python train.py --n_layer=8 --d_model=192 --n_experts=256 --experts_per_token=8 --d_expert=32 --d_shared_expert=64 --activation="swiglu" --moe_layers=[0, 1, 2, 3, 4, 5, 6, 7] --router_score="sigmoid" --normalize_top_k=true --routed_scale=2.83 --balance_loss=0.00231 --balance_bias=false --router_cosine_scale=14.0 --router_bias=true --shared_expert_gate=true --init_std_router=0.00753 --lr_router=0.000941 --vocab_size=8192 --norm="rmsnorm" --norm_eps=1e-06 --tie_embeddings="early" --optimizer="soap_variant" --lr=0.0053 --beta1=0.95 --beta2=0.99 --batch_tokens=65536 --seq_len=256 --train_tokens=682300000 --steps=10412 --dataset="wikipedia_en"
Below are experts of layer 2 (counted from 0) of a mixture-of-experts language model. Rows are named router (the router's row for the expert), down (a neuron's output weights, with its number) and show model dimensions 0-191. Each number is 128 + 24 x the weight over its row's rms, rounded and kept within 0 to 255. Numbers have three digits each.
Before each expert's rows: a language model's description of what the expert responds to; "comes before" lists some tokens at least twice as common just after its tokens as in all text. This comes from a sample of Wikipedia text that the model never trained on. Tokens count by the router's weight.

# expert 34
It responds to: Organization title heads. Head nouns of institution and office names, usually capitalized after National or of: University, Award, Council, President, Party.
comes before: " of", ",", "s", " (", ".", " for"
router:143172115132174135144117096175111150140130108140127127154139112137143112106113155082114154120160089129109110149134151122137107113120138122174147134123108143124122127160127182127143081143151099110137135109092112118139137148087127155123163158167137134106090137131133147144084125151114190115110067139093097120135116123130150116119125115125087138159148093039106158118134095140143117130131107083146127153121114135141105165141100128103114157155147095177122143149154150141103161056138134106111110131143152107158125109116126151112088111134124116092109142126126112165113119083133078144
down0:100143125149141144157118139096080145105136155131175124091129170073146117119111169129138130114127103120161154129137089131170122140163121098121145095097123157164091095147144130097119175167141137100133153155092156136072140125120126106094175172152129135104090096136131171093138113140169101137137134095126123119131101149134125128131124110123160125173123120134117093123079146137147126107167099144060126108125110135134144156144103137132127112107112143105142140119133118094127166164128124132120101126126112084119141179145132134167124157153165096140159166099085115122096124108151093140
down1:130104145173118119150115127102124135154152119186113139120162089135108098090170145118127147131123145110166109103096126105081100127138115092120131146109125157141110115115079121131117159105096146155150126158121137079129144136120135133130167140127081147110125090106130145146169076109094113159142084132151189107144106147103106112103106101169141118129175105115131137126118081147128109126099150104154140116114155127139109091188103137134159153136145165154126102120131100081145174160145128124120156118109116125151109120126133088117145124110171103122091147087146163127125109107112171158
down2:094082110121113135143157137149096116123138124126139125129137116159125134138131113173135114140172101097129101105109113116088126149112129139099130120113144112125088169132101106106161171162098128149117123077113107112103075076098082129118086148135132107100116158130115111129130094146094108153110182131139130109101157153096129152092114133111131161105126112102140100158146106106122142134134078131140111136091075177166155159126152090133131110107114126112147145103078106143131137115126104141134127106128073139132145116113165101125099167103145180103171150159141144090141123089107116111

# expert 38
It responds to: Family and role nouns. Nouns for people's relations and roles after his, her, the or their, such as father, sister, son, members, president.
comes before: " of", "s", ",", ".", " and", " to"
router:164183129100130127163124117133122147161112122090169128124159136106153123146140143143131132100119142106130103171102158114148128086101140138156091154138088130132123125117115154095141117177154089130103118113131134152099144106116100139114151164150151129123139125169153172160131105172095187115136127143079132103117106142139135131163146113139106112139117107106108141130145124157143157140170134134141136109153153097121090132101160198096120169131114063133082123104177114090128111115123144149118136117151163125110097113116140167112081139155102140088150118142124125144118115068142108139
down0:110119097131113135120127118123108112140105102105130071123100112176110123083154157146113140096126120109133163142114186107129141118100080129116110136146129158081110132120176123120116091159161158175194142099094094109143146118128129138141100160118158147119114116150128150098069144155117104149193136132128147111130103149111120088117131154125142127149095095129137135100145132133121141164087138118142135163151151173128167123112126125122114144114092166048105119135103148113159115114158103140129139153153123103126143132136140144152130091148173127150120121139183149113114130107134109166
down1:112143109107129144123144158147113135133129125121154166155131138112044096115134132119168147162142127134110122167080148151135115127102071152193131118114118144128152120148164138103158124122129101120146138109140162124139095163150114151126103151088148105114075163120111151167122143125171137132125142109146150131115158122125109160116084113112065153092128128122142057108132100111120111079091126141104125116132108126154096152118111118111085088161133151123135111104087125116108161167125148127137140118118182145100126113142111132155143148132151128100107133142114164189144115158112122143
down2:130121154141103116141106130187163110121133098118156143132142129115144104137104129120105128130146148126120165142133120170153165129151118125178115130141118087145178170115136135176123118132113120120131133114151140111113099133104127120152120128133094119161158126150141093127133113173126138168110121139156147140113110122169097121101144136121092136138120113170123162073188144119133086113101132099109128136102157088135078116146135167138125128167161120199107113127099140142108124110123076076139145095149144121133099088146155059123170119120135125134099125121127076108158158142169142158

# expert 33
It responds to: Word and name endings. Final pieces of surnames and words, plus closing quotes and parentheses, as in Winckel, Delgado, Crane, and Margarella achilles.
comes before: " |", ",", " (", " was", "'", " is"
router:149135129108159149118131098151136122089151120126163105133166137141137133185144140130131143089138117106141088154117142108089117104108133114168138112149082166134142184089127112134144116126093140100149124076092138130155113143107087130140159155151135119116078142136129100121131123112093115138178128108105160077129091103114119117112124099137110118108153121079111123131115115123136122114102133093148118159108170104156078132120147143111152185124124126114116158120149148097108137077136169115147147148106142143142100104121136121129119127088169169190122136112105147189123106117177126140
down0:114119122151120152167102146100097152117156121165116106136121134120152114179149174116120146104152121112120098173173116150142135116094141136107127129116134166097133123100151157123173129130102108129123116119093119131161124112138133083112106141123135121109133109088097099107130156128138112106117097136123132091169129118114118192143128109128162187117113105100094153108071139105088131129142138153168127156126152148173099137125123121132144143122154181050149163091117170124172159124151128123101144129124106161114093125167130166141122143117133098140116128161096115108063135125117131137
down1:110059106118132137115135136145131121134097115134106120136118131118117137129087198112152122083126138139139101130115089154153125133125135118083160124128130114112129122141163133123133138154165145164151126119106088154135142145154156119118142125144135102096130133154131100088114120125146091114167142113145129111132165135130130137135119128120132133166150125125152096097140120126144109122122103122255108114091134164129128085143110129120151112124148166096161143101106150138066140118119140161135119096141125133128144132118125106130149162118160149167118139129098135138125141118133094127
down2:128127107129082119153103139130125137121139102146093160137115127130127141127106128142108113105141131091120110144137138177140077134113110103135101102139075114115151106086148148156102113157166145138113119136114152153159143135085083157154154110109129089139113134133113121110136127138132131153080101159143134129181158114110102152134131161124091107124072152095135124088146125112080129164111148143085108141153083168164086135125167121153128146102154103135133112137144153136153160102114125147171155127123135123101135092147075155165162142111094118096107143131170126139152140158106139057